config.yaml
hidden_size: 320
d_shared_expert: 256
router_score: "softmax"
balance_loss: 0.00261
balance_bias: true
init_std_router: 0.00927
lr_router: 0.00146
norm: "layernorm"
max_grad_norm: 1.0
max_seq_len: 1024
train_tokens: 1635000000
max_steps: 6238
Below are experts of layer 2 (counted from 0) of a mixture-of-experts language model. Rows are named router (the router's row for the expert), gate (a neuron's input weights, with its number), up (a neuron's input weights, with its number) and show model dimensions 0-159. Each number is 128 + 24 x the weight over its row's rms, rounded and kept within 0 to 255.
Before each expert's rows: "comes after" lists some tokens at least twice as common just before its tokens as in all text; "gets" lists some tokens that make up at least twice as much of what it gets as of all text. This comes from a sample of Wikipedia text that the model never trained on. Tokens count by the router's weight.

# expert 7
comes after: ")", "%", "0", "1", " —", "2"
gets: " |", ";", " /", "°"
router [127 136 123 130 147 123 128 140 167 166 146 119 120 123 118 153 114  75 122 132 126  91 145 161 114 153 135 143  88 113 126 126 131 141 153 114  97 140 150 151 126 115 160  91 113 109 133 165 125 162 140 112 120 142 150 169 122 130  92 104 134 146 133 155  82 146 103 135 144  95 102 137 111 127  79 122 129 117 165 114 116 101 122 135 126  99 136 180 103 132 154 109 110 107 123  70 127 111 123 126 141 115 143 119 129 150 139 115  96 114 178 160 101 105  93  67 111 152 177 159 140 116 150 176 120  95 156 120 131 116  82  87 141  83 142 149 134 100 129 126 138 108 103 186 116 168  71 100 133 105 121 144 142 109 111 105 152 134 137 116]
gate1 [119 127 154 174 115 131 153 123 114 164 141 155 148 145  89  88 128 123 106  85 144 126  94 122 108 155 125 138 116 137 134 170 174 124 115 135 122 124  90 176 107 135 175 107 105 156  74  91 146 116 150 117 144 125 167 117 119 170 126 133  79 178 124 128  95 114 132  99 141 111 117 122 135 133 120 144 123 127 147 133 146  91 170 141 151 103 137 105 127 119  97 205  74 121 118 141 140 132 124  81 124  94 139 140 115 100  94 140 139 137 125 152  89  87 126 133 124  99 121 152 135 168 125 209 113 154 118  85 145 131 124 152 102 137 103 159 182 143 121 113 102 182 146 134  86 142 146 101 163 107 107 115  91  98 144 129 123 111 122 152]
up1 [128 154 119 111 132 112 115  96 106 152 103 155 140 155 113 123 121 102 128 131 145 140 122 107 116 133 124  87  75 173 114  68 137 104 139 152 111 166 164 123  94 154 128 119 119 141 131 117 116  94 127 131 127 122 189 123 136 166 161 142 131 144  84 132 125 171  90 164 107  83 129 108 149 129 104 124  98 152 162 118 178 140  91 147 126 116 125 133 103 152 145 144 101  98  94  78 103 160 171 102 121 172 114 158 144 130 104 112 103 110  98 145 115 130 153 138 138  98 108 167 141 164 158 133 109 121  98 167 153 138 194 102 113 124 115 125 168 139 140  84 153 151 117 122 110 112 160 135 130 122 139 109 102 145 131 131 145 105 118 113]
gate2 [ 93 125 144 181 132 126 106 119 114 179 115 120 113 110 127 144 138 163  56 128 159 125 165  84 132 138  84 124 150 112 177 148 102 160 122 143 166 112 146 147 132 173 147 120 127 141 139 173 158 166  96  94 126 122 110 167 125 128 136  93 119 130  95  96 122  76 210 115 112  90  99  99 137 104 105 141 114  92 106 146 168 111 120 105 123 121 144 104 151 158 139 154 111 143 115 137 110 123 122 120 150  93 123 116 103 113  87 141 119 141  75 131 135  95 133  97  99 113 131 160 122  90 100 120 155 130 119 136 118 153 119 134 152 104 105 139 202 123 115 102 126 133 101 135 120 159  96 134 133  69 157 123 152 133 120 147 127 109 134 127]
up2 [131  98 128 105 105 123 123 141 154 111 112 129 152 133 122 136 143  91 121  93 141 153 134 136 151 147 129  94 131 101 120 163 123 129 119 136 102 117 164 104 172 112 138 118 148 109 153  60 166 113 131 117  74 108 150  97 142  93 121 147 115 118 128 178 132 184 123 141 102 155 120 162  92 119  98 143 156 135 173 107 128 132 110 112 135 146 129 153 120 122  91 113 121 146 137 162 146 106 122 121 103 155  96 118 121 138 144 104 132 156 197 137 138 119 144 169 119 160 114  99 129 118 112  50 148 139 170 150 161 113 165 150  92 134 115 118 124 128 142 133 148 151 135 106 127 120 130  86 105 115 145 140 105 103 154 131 141 105 116 175]
gate3 [114 142 103 116 167 155 174 142 109 115 114 110 102 108 146 133 117 163 158 125 102 125 129 119 128 146 111 122 131 119 110  98 108 156  89 143 126  87 129 125  99 135  94 138 152 143 107 181 135  76 147 139  96 134 133  80 152 142 150 102 142  99  98 119  65 106 105 120 164 142 160  95 143 165 121  87 138 114  88 126 125 145 109 132 145 141 157 143 147 103 121 125 133 105 155 144 150  82  78 134 126 171 122 114  80 165 153 112 105 112 108 132 150 111 171 139 126 164 130 142 143 150 140 105 140 156 114 125 110  96 160 167 117 121 110 110 111 164 149 122 143 115 119  62 152 129 113 139 179 145 114 134 144 170 148  90 109 115 146 140]
up3 [132 151 161 172 100  99 101  96 120 122 106 121 151 120 130  84 121 147 121 152 105 206  78 123 158 118 149 128 144 113 136  84 124 140 115  92 136 125 157 138 178 123 156 134 153 137 139 126  99 119  84 153 111 126 148 127 119 120 142 109 129 125 146 149 164 142 136 104 105 121 134 132 138 105  91 107 150 140 142 134 111 126 142 142 116 115 111 151  73 124 135 162 128 122 111  77 135 147 102 113 101 108 106 174 149 130 106 153 211 168 174 148  97 142 131 105 124  83 125 125 109 119 131 135 115  86  87 155 145 138 132 118  49 149 119 158 143 134 136 139 117 168 161 151 158 119 121 117  84  99 162 185 107 113 158 134 154 137 130 154]
gate4 [126 135 175 114  85 172  95 142 121 115 125 138 154  91 101 155  95 157 116 104  97 101 118 157 117 138 149 136 123  87 167 167 117 128 139 122  98  68 173 118 123 174 138 122 100 133 126 133  87 160 108 138 126 106 123 111  97 116 107 128 135 145 173 121 108 110 118 132 145 105 116  96 179 126 113 164  96 163 116 123 124 134  94 146 127 111 108 134 103 127 130 154 117 126 152 112 166 154 131 162 137 139 114 167 103 124 145 137 136 130 126 107 150 114  98 122  84 152 137 115 160 124 161 121 117 154  94 122 175 147 114 177 136 104 156 140 122 130  62  96 131 127  90 106 161 172  71 150 127 187 115 173 102 159 116 131 142 156 128 129]
up4 [ 98 111 100 125 104 140 142 127 108  96 189 150 152 158 118 120 127 153 116  95 116  84  94 103 149 142  68 120 130 146 139 109 148 118 110 122 119 119 144 101 129  92 100 106  88  98  99 129 165 128 113 125 108 151 146 135 107  92 100 160 131 128 196 131 145  82 152 116 131 154 151  95 143 157 111 140 126 145 107 117 133 157 114 100 155 180 123 140 129 123 141 126 108 121 103 152 155 148 138 155 111  97 148 110 155 125 142 150 121 123 152 140 117 137 133 131 104  81 123 115 126 144 118 144 109 125 154 135 103 134  96 111 133 121  69  98 177 103 116 134 121 117 164  89 165 108 114 150 127 115 180 140 135 126 141 102 154 135 134  93]
gate5 [141 130 138 154 132 144 105 113 125 107 140 135  63 107 157 116 140 146 138 162 127 144 134 102 135 150 136 112 159 137  93 127 104 134 135 133 133 130 134 131  98 104 147 127 107 126 144 158 130  85 148 128 122 122 129 115 118 124 143 120 136 167 100 102 158 144 125 141 137  70 162 172 140 103 159  89 130 116 133 157  99 125 124  94 155 116 116 148 101 157 128 119 163 153 144 137  95 108 127 102 133 116 115 144 134  80 125 136 127 143 151 102 147  98  96 131 163 130 124 112 125 156 131  72 170 104 114  91 100 131 113 124 151 151 121 130 121 130 124 125 143 128 188  79 107 114  98 120  76 104 122  93 139 148 169 115  95 152 128  79]
up5 [140  99 143 173 133 122 133 160 112 149 137 115 121 156 134 103 143 109 206 166 118 146 111 141 101 146 103 149 156 165 152 106  91 118 139 117 133 171 159 105 144 117 104  79 154 155 121 123 125 134 104 107 180  72 142  69 107 138  77 138 131 101 133 103 136 149 107 135 101 154 105 144 159  85 148 145 124 150  97 113 108 107 128  87 137 146 115 141  97 136 194 100 115 103 100 132 128 144 102 114 159 140 151 152 177 122 121  90 145  90 127 147 116 106 137 125 160 113 142 101 129 142 157 140 149 119 105 123 144 161 137 113 139 117 115 152  97 118 128 135 122  93 143 112 170 106  93 134  93 112 141  82 164 147 179  78  82 130 115 110]
gate6 [112 151 159 137 134  96 167 123  96 143  83  99 111 147 168 157 119 108 144 130  94  85  95 170 115  94 139 130 146 103 171 134 108 117 124 142 163 125 131  98 117 175 134 152 180 146 142  75 105 133 134 121 125 151 111 134 121 128 126 158 120 133 115 162 108 154 125 147 142 161 130 135 131 102 105 130 101 133  81 115 136 147 145  96 128 110 148 184 124 119 152 108 122 161 186 114 113 111 142  92 153 123 117 123  95 108 129 131 144 177 152  98 146 102 165 135 131  90 116 125  87  95 145 144 130 116 134 149 174 117 133 125 122 122 109 150 126 125 141 120 114 108 150 133 116  91 152 149 130 136 103  99 129 113 144 143 122 110 150 134]
up6 [132  55 153 110 141  91 127  79 134 148 104 129 116 138 181 120 127 133 161 147 150 107  90 121 101 130 118  97 129  99 147 135 106 113 133 123 129 129 108 146 124 159 137 140 157 158 134 100 149 153 134 125 105 184 133 141 113 116 138 115  90 109 108 204 130 131 126 175 127 131 122 148  85  85 135  85 120 124  93 113 144 191 122  96 191 150 109 151 135 116 134 137 138 121 181 132 154  98 134  81 136 140 104 134 118 139 174 163 151 170 128 142 119 126 128 113 134 108 145 141  97 110 146 108  69 137 127  95 115 161 112 125 117  94  74 173 122  92  99 142 118 162 162  82 118 129 146 114 116 150  92 106 161 121 164 143 137 129 116 153]
gate7 [124  87 141 133 142 150 121 153 157 107 138  99  92 130  95 144 141 157 136 149 160 114 144 134 107 114 127 102 126 119 114 179 142 146  94 106 149 115 151 151 150 115 109  91 131 136 130 150 114 143 130 119 139  97 153 105  79 124 154  86 118 100 138 181 121  76 129 145 119 126 138 124 110 142 152 106 119 143 119 111 182 129 124  66 125 110 122 138  80 136 122 106 159  55 108 139 118 115 101 104 118 137  79 130 145 130 145 127 131 179 172  96 113 115 145 128 103 127 122 145  84 157 102 152 161 127 161 142 114 136 172 144 125 130 134  96 125  99 181 157 149  96 104  96 132 138 115 154 114 134 115 109 166 105 104 135 139 150 133 126]
up7 [139 175 117 116 119 112 144 106 164 142 139 142  84 130 143  76 140 177 108 156 164 169 106 120 175 140 140 164  70 102 103 138 131 130 113 120 131  95 113 157 126 138  71 122 119 122 172 107 117 126 100 159 121 140  97 109 183 119 133 195 175 113 114 105 105 128 106 140 112 119 165 127  95 151  70 165 184 108  84 149 149 132 140 175 129 128 172 140 116 134 128  82 132 166 149  72 124 140 116  96 138 152 120  81 144 138 108 112 105 147 114 113 115 159 117 165 123 144 111 107  79 172 126 160 140 127 127 121 123  96 117 107 130 145 136 126 128 128 137  82 129 128  94 116 146 159 111 148 139 110 136 138  73 106  90 168 106 123 146 131]
gate8 [111 133 136 136 127 162 128 149 191 120 146 122 102 141 152 121  93  93 102  87 140 131 142 112 132 144 115 144 147 149 115 122 141 118 110 104 153 137  97 107 153  97 156 135 123 144 104 129 136 125 169 100 166  93 121 134 152  92 180 139 145 120 125 133 131 132 129 133 160 170 118 152 123 129 107 152 157 150 145 117 133 133  90 132 130 147 123 178  95  62  99 129 146 157 161 150 158 168 119 122 111 145 142 167 174 113 122 155 136 128 124 122 124 115  77 188 114 156 103 121 114 140  92 130  71 107 106 154 134  65 144 106 119 116  98  97 142 112 122 119 129 159 107 111 157 147 145 130 151 176 160 125 124 140 100 123 143 169 106 108]
up8 [128 125 139 171 107 162 153 124 136 139 131 163 105 113 131  94 108 114 120 116 118 104 154 122 119 113 126 104 137 123  88  81 129 139 106 116 107 139  85 157 136 125 121 179 104 136 124 145 108 112 180 114 167  96 136 126 116  79 134 159 135 208 146 144 134 115 150 100 119 166 100 106 130  66 128 109 140 130 155 102 150 116 118 116 132 141  98 173 121 135 109  81 105 174 152 163 190 158 109 135 117 165 157 141 159 108  85 118 114 140  86 143 142 127 100 161 112 164  95 141 113 157  90 174  98 123  73  88 104 117 172 110  97 184 100 123 183 142 130 108 108 151 114 115 150 130 134 166 105 147 134 139 112 127 128 153 116 166 126 103]
gate9 [121 121 126 131  95 118 153  81  87 162 138 143 132 184 129 174 110 101 136 146 115 116 118 110 103 138 153 126 111 104 105 138  67 125 122 200 148 159 110 138 137 107 142 142 150 127 158  93 115 161 147 135  80 106 143  96 183 108 108 155  93 134 165 108 170 135 181  95 138 149  92 143 126 122 124  80 175  94 118 126 158 126 188  93 134 142 114 118 149 154 155 142 107  97 121 134 134 132 125 149 130 121 154 135 141 106 123 143 135 127 157 148 148 140 122 145 142 157 111 139 124 112 118 137 116 124 102 109 107  92 147 147 143 132 120 111 159 107 110 128 119 123 151 149 155 170 118 152  68 100 140 130 119 195 110 165  92 125  87 110]
up9 [167 150 124 169 100 117 129 102 109 118 135 115 149 125 133 131 157 124 127 155 136 110 118 126 100 109 157 148 121 134 127 129  70 103 112 171 141 156 112 140 154 164 179 126 132 116 119  97  95 128 122 125 117 110 116 113 179 117 124 154 113 157 124  98 150 152 147 111 141 127 129 186 149 184 176 135 175 115  81 123 158 145 147 113 124 149 127 122 113 140 146 107 111 104 160 172 119 141 117 121 160  94 166 147 130  99 157 142 127 129 108 153 103 152 107 102 148 124 142 149  77 124 145 119 131 101 164 127 162 153 127 127 133 104 148 124 168  93  79 131 113 118 138 122 165 146 129 101 117 116 103 128  94 135 112  97 121 109 129 130]
gate10 [ 73 151 111 163 150 126  99  87 110 150 119 136 139 106 143 142 147 113 131 152 114 171 133 128 126 155  90 117 129  89 181 103 121 157 157 120 168 100 118  92 156 108 116 102 123  91  97 136 102  93 121 112 139 124 104 104 127 123 140  80 102 135 144 134 124 149 117 111 145 169 105 141 127 108 155 112  96 110 135 113 160 145 151 157 122  66 133 133 151 117 147  92 161 103 110 123 108 132 105 124 118 141 129 148 127 131 164  94 147 122 137 142 128 128 114 106 135 126 164 104 149 105 145 113 136 148 144 157 129  96 106 109 159 111 140 152 121 168 117  79 145 151 121  92 134  67 110 112 205 171 145  97 114 118  81 134 122  98 155 123]
up10 [ 88 122 126 154 117 151 139 125 115 131 131 148 123 137 156 114 148  93 128 164 129 130 122 130 153 122 128 175 118 102 144 129 137 150 177 121 143 102  92 130 114 104 117 123 121 111 103  76 105 152 114 141 109 103 170 124 111 130 111  94 116 126 128  40 115 191  77 147 145 132 223 139 150  93 109 101 127  84 129 111 144 170 152 143 100 113 121 102 163 168 101  78 166 115 125 143 134  85  89 127 121 140 156 143 121  79 132 139 170 142 149 135 152  97 130 148 149  99 112 112 136 135 166 155 110 122 126 145  87  78 109 111 155 147 111 133 161 127  92 112 163 125 134 103  98 144 119 117 175 144  98 123 137 134 106 143 152  99 131 112]
gate11 [175 121 140  50 107 142 129 134 130 127 142 115 159 131  94 112 124 106 135 150 136  94 140 172 154 125 139 108 163 121 123 150 112 138 109 145 113 112 116 160 142 140 134 145 141 137 108  89 160 162  96 164 124 126 105 118  92 150 122 145 120 120 121  95 133 175 129 147 110 126 110 137 142 144 128 113 111 185  93 141 122 122 115 132 126 122  88 112 171  76 142 138 152 162 134  78 102 138 143 125 123 119 102 123 156 144  78 139 159 127  95 133  93 164 107 121 114 123 154 121 153 143 137 142 124 133 119  83 112 125 140 125 113 133 186  96 142 130 125 115 164 133 134 151  76 159 164 133 120 110 159 144 136 129 155 111  84  75 124 192]
up11 [157 152 140 115 114  90 123 157 149 143 126 110 129 103 145  95 112 128 128 132 108 164 142 145 107 125 128 131 159 107 152 105 117 138 140  85 134 121 110 152 145  87 131 122 109 138 124 165 180 137  90 162 105  89 134 131 109 127 130 125 151 127 144  90 134 196 128 141 128 131 139 146 114  76 116 112 148 173 115 107  84 128 132 134 133 128 127 108 176  85 162 107 161 126 160 127 126 148 116 103  86 120 121  96 157 144 130 157 108 102 147 133 210 153 137 155 121 154 112  83 124 120 130 101 131 131 119 105  89 156 103 105 135 119 173  90 136 121 118 149 122 166 157 170  96 126 101 108 118 131 142 127 141  98 156 125 117 150 112 154]
gate12 [ 95 172 106 144  85 121 153 124 130 169 152 119 180 127 109 112 155 144 130 100 112 145 109 135 120 121 106  90 140 115 160 116 133 148 117 131 148 121 121 124 147 108 133  90 109 128 137  96 137 131 120 162 170 133 136 116 128  92  93 181  91 137 113 125 160 146  62 120 136 168 115 120 118  93 152 101 110 133  99 143 125 172 134 119 131 132  85 111 152 106 128  70 119 131 102 146 151 114 147  71 113 117 142 120 128 118 118 150 153 135  60 136 125 133 132 112 134 126 143 127 111 191 124  82 148 155 100 103 115 158 113 108 151 137 150 129 142 120  94 134 112 152 165 114 145 163  76 128 132 126 157  97 119 103 112 131 134 152 131 120]
up12 [ 95 129 140 132  98 108 112 103  92  79 134 116 146 139 114 106 108 126 119 152  97  97 123 114 149 131 139 105 140 131 130  96  98 133  67 120 179 142  94 168 164 145 144  96  99  81 108 141 138 157  99 147 141  81 130 120 156  80 124 189  95 106 143 161 115 146 114 142 122 157  96 150 122 122 109  94 148  73 144 143 103 139 136 166 131 140 108  88 139 105 122 118 165 139 118 148 124  83 137 108 107  66 135 135 159  88 108 134 147 142 112  76 135 148 137 123 147 175 152  96  88 121 126 131 125 135 108 128 119 114 123 119 147 129 140 135 161 122 145 145 125 152 137 123 145 171 159 142  88  97  99 102 111  97 142  92 137 107 129 131]
gate13 [148 110 111 125 154 169  84 104  92 148 117 135 111 143 163  70 112  98 120  88  80 119 154 118 167 137 142 113 136 112  97 123 137 171 104 125 121 118 101 104 135 137  98 145 130 124 130 122 134 177 138 146 122 130  90 107 123 140  98 132  98 149 106  98 100 111 119 121 167 182  86 140 159 129 103 116 114 114  90 160 127 145 142 137 139 104 150 118 116 124 166 142 125 156 119 122 150 117 150 166 172 128 144 127 167 153 139 118 108  69 109 152 191 158  77 123 178 138 116  65 167 145 168 155 151 136 135 114 132 119 118 112 101 117 145 143 100 113  87 158  96 139 136 121 111 122 136  97  88 115 165 133 109 150 147 132 112 185 114 116]
up13 [133 125 169 120 102 162  99 127 100 148 140 124 126 127 134  95 110 136 131 138 116 146 135 166 114 127  94 115 127 148 160 153 137 129 128 123 123 139  86 146 165 125 146  99 133 131 113 119 112 147 132 159  92 129 111 138 123 118 145 174  64 101 160  94 104 120 150 100 132 132 102 121 131 115 143 163 112  93 129 161 128 105 130 130 117  94 132 124 106 119 163 142 119 141 129 132 134 153 135 122 146 155 140 121 173 111 157 139  58 126 133 132 129 136 126 107 134 170 177 104 128 159 141 141 139 118 130 133 145 111  98 121 100 158 168 104 121 177 127 143 100 142 109 113 131 105  93 135  99  87 142 109  94  94  94 150 161 103 122 144]
gate14 [141 102 115 171 104 116 153 130 168 156 120 137 117 128 164 161 195 139 169 143 179 110  96 103 167 124 119 122 120 129 145 118 102 154  79 191 176 106 127 152 165 156 116 103 125  97 139 145 105  96  91 145 141 104 126 138 141 153 150 143 116  71 139 120 115 118 106 164 134  95 120 142 151 107 189 154 141 130 137 129  76 143 147 107 146  86 120  94 125 118 135 130  99 171 164 139 139 150 118 118 136  90  92 114 166  98 137 126 132 130 161 121 129 113 160 122 190 109 151 107 137 145 115 117 168 135 123 122 143 126 118 130 160 132 143 148 124 114 143 142 136 171  95 124 122 120  98 126 144 133 118 111 121 126  87 145 164 135  95 159]
up14 [151 104 100 158 117 177 138 171 115 123 124 112 143 123 159  99 169 115 148 129 148 122 123 128 142 110 111 166 136 165 129 147  86 124 121 195 170 109 141 100 127 142 161 133 125 134 151 192 106 126 109 130 147 125 119 126 171 136 119 161  98  94 112 101 146 117  87 149 135  90 131 117 174 104 161 170 110 126 130 155  79 141 110 152 143  88 133 142 122 115 145  93 143 122 142 127 119 162 158 109 142 113  96 146 172 135  99 112 126 116 151  91 136 113 144 125 175 136 142 101 109 136 111 127 182 138 165 116 131  91 123 133 137 121 137 154 139 113 117 138 111 122  79 113 119 137 137 148 143 122 123 105 143 153  91 164 175 119  75 134]
gate15 [114 109 120 115 117 145 106  84 147  89  82 124 163 144  93 163 133 110  73 153 119 141 157 136 121 153 145 155 137 128 118 141 131 155 166 123 163 111 153 132 106 127 137 121  93 171 135 142  91 176 103 135  92 137 136 141  99 138 164 100 127 141 115 117 172 137 146 127 166  89 101 125 126 131 143 153 129 117 131 126 154 145 132 137  93 134 166  85 146  67 136 154  95 171 127 145 150 151 154 133 122 137 159 101 112 128 133 120 120 119 126 142 132 120  97 109  92 176 131  99 123 115  81 113  88  71 126 121 179 133 161 142 125 159 130 105 104 130 169 131 170 146 145 131 111  97 119 128 124  97 137 136  90 140 181 170 133 112 100 160]
up15 [118 154 115 120 120 119 123 139 111 122 109 144 115 111 106  73 106  86 140 130 121 128 118 123 109  99 193 122 165 132  92 103 153 146  84 100 124 117 166 113 137 147 152 105 174 152 127 126 132 107  97 136 148 156 115 119 142 143 142 177  90 126 105 104 137 139 111 140 112  92 121 151 121  86 132 136 120 145 148 146  90 160 167 180 115 115 131 158 136  97  93 119 124  94 117 157 156 101 110 177 120  94 131 139 123 103 131 125 138 143 134 109 105 132 134 148 137 111  89 137 119 110 147 123 120 131 158 129 168 143 125 131 127 110 135 143 170 143 117 116 143 124  98 122 116 151 148 119 109 150 154 117 161  69 142 139 116 155 126 102]
gate16 [149 103  91 135 140 125 131 154 131 159 138 137 135 166 133 107 121 103 113  83 160  96 136 112 131  75 188 133 148 118 124 164 173 158 107  95 114 141 114 128 188 158 118 181  97 145 116 144 105 132 142 164 172 133 137 112 119 141 109 126  96 104 133 109  98 123 116 133 133 170 103 128 113  97 110 130 115  99 129 143 177 123 122 132  95 123 151 116 148  87 156 132  90 164 145 144 133 106 103 132 137 144 107 152 131 126 176 189 155 139 129 136 142 147 112 178 142 128 113 134 126 157 120  99 122 101 150  88 129 128 170 133 103 107 161 131 134 156 172 155 124  85 123 121 173 133 138 123  75  58 140 110 112 125 159 105 132 119  96 138]
up16 [147 109 135 130 120 108 104 142 110 124  88 116  99 152 155 120 172 106 124 124  84 152 169 123 147  78 134 150 120 139 111 105  73 144 123  77 166 112 103 150 150 138 125 136  79 175 107 128 147 145 140 164 163 100 126  97 153 130 158 108 121  96 119 102 130 122 109 125 123 112  75  67 118 148  93 115 131 101 113 149 140  98 106 117 122 123 113 127 100 121  94 125 133 137 186 124 159 115 145 133 155 110 166 146 112 197 114 101 113  73 157 101  88 166 125 126 170 138 124 111 148 135 110 122 126  89 131 160  89 137 161 124 122 108 134 115 157 139 127 149 126 124 138 160 112 131 152 136 154 149 108  97 174 137 106 133  98 172 121 120]
gate17 [132 109 110 153 129 144 109 109 116 177 115  76 128 128 124 136 105 124  70 151  99 127 117 117 115 124 130 149 116 136  85 134 138 139  75 145 147  99 131 140 141 137  87 110 133 120 137 135 111  91 108 202 133 125 148  76 135 106 129 133 163 126 144 118 120  96 134 128  95 125 136 134 123 167 127 115 155  79 119 116 153 170 141 130  96 138 137 114 163  96 137 152 114 137  89 141 164 109 183 123 133  78 119 147 103 114 136 131 145 103 111 175 110  96 145 129 115 147 132 119 110 139 172 159 187 191 143 150 178 125 106 143  98 145  98 124  71 122 142 138 137 115  75 117 118 131 107 123  68 158 129 127  99 137 136 120 109 163 142 147]
up17 [105 118 114 114 110 125 133  94  89 139 131  95 131 136 141 150 156 150 105 158  70 111 104 112 125 137  96 115 147 132 118 150 137 116 141 111 127 120 160 118 112 117 165 126  94 108 143 115 107 116 157 105 128  90 102 129 105 120 179 144 132 138 170 126 158  77 167 143 119  65 123 108 124 134 153 137 123 118 169 142 144 110 148 126 113 108 132 126 158 144 144 104 126 172  82 186 123 145 140 110 131 126 123 184  95 137 109 100 126 126 117 115  84 123 146 146 114 131 158 136 137 123 172 156 123 152 145 138 179 125 147 120 102 157  84 139 110 100 134 114 117 143 112 118 126  83  84 109 109  95 156 142 138  94 110 115 134 126 121 130]
gate18 [117 124 154  94 118 134 159 116 152  95 116 161 116 121 116 144 148 114 146 119 183 130  84 145 121 141 170 107 118  91 183 115 156 130 135 147 125 160 145 104 117 115 144 121 104 141 128 141 103 142 115 171 120  81 135 138 143 151 107 164 166  88 128 159 153 127 142 135  95 174 117 121 124 103  96 109 101 110 128  99 153 142 101 147 131 121 105 191 109 122  93 118 133 177 118 139 159  95 120 118 149 161 132 106 126 131  90 100 120 124 143 114 106 112 143 166 150 151 146 115  92 122 129  93 130 140 131 140 106  74 120 161 157 136 149 105 122 109 116 108 150 113 116 125 120 169 152 111 144 101 127 127 133 140 149 113 107  83 110 146]
up18 [115 135 132 155 158 130 138 112 180 110 104 138  60 125 150 132 154 108 108  94 156 130 137 137 180 126 129 172 132 109 136 120 147 132 105 144 111 153 130  98 140 106 115 104 109 114 147 139  80 125 147 123 150 108 114 114 109 135 105 145 148  95 127 155 124 122 105 178  74 131 128 112 122  77 153 123 107 123 131 140 112 158 117 108 110 134 123 151 127 115 106 127 155 178 151 164 174 134 141  93 141 146 170 129 107 190 115 153 104 133 124 170 110 131 110 134 141 155 108 104 122 170 137 122 178 179 136 141 151 102 132 123 101 148 123 154 117 114 140 116 105 126 138  85 112 106 117 142 151 114 120 129 101 118 137 131 150 143 123 115]
gate19 [101 140 105 161 149 138 110 105 114 119 149 109  77 156 160 126 111 138 102 158 165 122  99 116 122 178 131 137 129 127  94 161 146 127 158 140 204 135 131 168 136 146 133  86 128 157 110 124 116 161 145 108 119 197 118  80 160 119 157 113 164 124 147 165 127  94 160 161 165 158 103 122 111  90  75 158 132  83 141 125 144 116 141 111 122  83 125 126 129 146 101 159  70 131 123 149 133 132 107 142 141 138 180  96  99 114  76 134 122 138 146 171 141 106 129 132 146 130 107 146 116 160 113  94 142 134 118 127 136 178 127 159 110 118 160  94 124 106 174 110 136 110 142  84 130 122 133 129 117  77 111 142 120 130 141 132 137 129 130 136]
up19 [140 140 101 108 118 141 136 122 115 154 136 108 116 166 165 121 153 126  94 134 164 173  77 101 101 153 143 136 101 124  94 165 146 169 122  99 142 128 110 131 138 135 144  80 130 133 131 105 102 131 105 110  94 143  79  97 138 123 167 145 155 119  85 119 158  92 124 147 111 168 131 151 117 131 144 167 119  98 126 129 126 142 148 132 129  70 146 118 145 174 114 126 129 142  90 117 118 122 127  93 182 144 112 104 122 124  66 135 116 135 135 126 124  99 118 161 109 140 153 167 163 128 114 127 152 135  45 122 173 140  89 143  93 136 155 119 116 126 141 116 142 107 164 111 154 112 140 111 110 132 117 127 127  91 189 118 119 127 132 140]
gate20 [123 137 133 134 141 135  82 154  89 164 138 144 126 141 133 143  64 152 118 160 135 151 167 109 162 127 143 144 123  81 117 105 124 113 130 150 138 151  61 177 138 132  86  90 121 123 109 143 145 130 173 115 144 115 132 181 146 128 124 129 124 114 153 103 110 115 150 154 153  93 194 111 111 131 129 123 113 126 170 118 103 156 101 133 142 113 145 108  98 155  85 141 120 186 145 178 140 132 143 102 114 162 101 139 141 142 128 125 138 138 146 154 126 130 170 117 134 127 160 141 131 136 151 124 132 122  85  86 166 161 114 156 127 123 157 125 137 171 127 113 116 130 116 119 104  83  99 155  80 112 157 151 125 104 173 104 134  88 143 130]
up20 [144 137 108 126 143  86 141  84 135 133  82 163 130 175 166 145 145 141 133 115 119 147 102  89 124 122 138 126 127 110 132  91  85 107 128 142 120 134 145 152 138 115 166 179 133 123 127 143 156 155 170 116 134 155 130 166 132 138 160 111 138 147  85 148 115 128 151 131 120 126  95  98 157  94 167 149 131 140 126 136  70 166  99 121 123 129 122 169 153 136 156 169 172 104 111 120 131 159  78  98 102 116 125 122 101 125 111 121  82 173 122 139 152  77 110 140 140 113  94 131 120  88 126 136 137  96 147 154 125 113 146 110 175  81 106 105  64  85  82 107 139 121 140 156 121 151  83 132 136 128 126 106 113 173 138 122 169 127 167 143]
gate21 [125 182 142 109 114 137 169  68 133 138 157 142 137 102 143 118 158 151 102 130 156 144 129 133 101 161 113 115 144 126 181 146 142 146 119  85 105 114 144 138  97 102 101 165 134 115 130 157 167  66 100 134 178 131  98 155 106 144  98 168 106 140 110 127 114 134 152 116 157 132 113 126 177 114 149  79 166 154 128 143 164 107 164 143 141 131 100 123 117 133  94 153 124  53  85  95 117 114 115 105 148 160 147  79 138 119 120 144  75  83 124  85 139 116 138 113 125 156 114 151 104 133 134 138 145 108 171 101 104 123 126 104 143 160 108 118 114 136 137  86 118 149 158 152 132 131 150 137 157  97 116 104 111 120 148 105  52 113 126 145]
up21 [187 138  92 154 105  89  93 117 157 123 122 167 129 125  94 174 125 135 119 124 142 110 139 127 133 112 120 107 141 142  81 136 182 155 109 176 104 107 133 136 126 116 109 153 142 145 117 125 138 160 117 147 124 128 139 106 140 138 153 135 149 121  92 132 166 141 113 168 111 124 157 109 153 161 148 112  69 129 139 129 130 145 122  76  94 113 119 152 123  70 138 126 145 130 119 153 167  70 179 126 135 125  95 110 136 108 105 115 143 130 179 143 102 118 135 159  97 144 154 126 143 110 141 144 130 104 148 132 145 166  90 141 129 127  96 105 166 115 168 145 114 161  90 168 103 118 120 131 124 118 122 121 131 146 128  97 131 154 123 123]
gate22 [116 125 125 106 125 137  98 121  90 103 136 122 152 157 156 129 131  94 130 123 136 141 159 160 127 153 149 147 131 133 161 118 139 159 142 163 205 116 136 131 103 122 155 166 168 120 141 127 171 117 137 176 116 124 152 147  91 104 104 142 126 117 171 121 142 103 145  86 149 116  99  93 138 137 106 100  85 125  95 159 127 125 128  94 141 131 135  93 146 126 116 152 133 134 185  99 156 100 154 141 130 134 104 169 127  85 124 142 104 144 142 127 131 136 124 120 115 107 105 176  89  82 149 133 115 152 140 159 114 131 146 133  99 131 113 108 123 106  85 127 156 143 127 103  85  49 126  96 165 148 129 121  93 142  77 105 150 138 145 161]
up22 [130 109 179 117 114 166 163 102 135  90 130 143 153  95 125 142 139 131 155 160  85 159 105 153 154 140 119 151 128 158  99 129 139 121 160 149 125 139 110  95 152 112 129  77  96 117 162 113 103 122  77 109 162 114 148 143 114 164 154 155 152 155  95 113 149  90 141 110  96 107 162  96 122 167 133 151 160  90 126 132 111 102 148 160  95 109 136 156 113 166 133  97 131 119 114 148  93  82 118 117  99 143 117 133 119  99  89 119 107 109 127 136 126 105 154 120 119 121 140 115 117 117 104  78 159 102 137 133  93 165  67 120 145 128  99  95 129 118  94 117 105 113 171 149 160 122 138 173 123  96 142 128 153 126 178 130 121 174 136 102]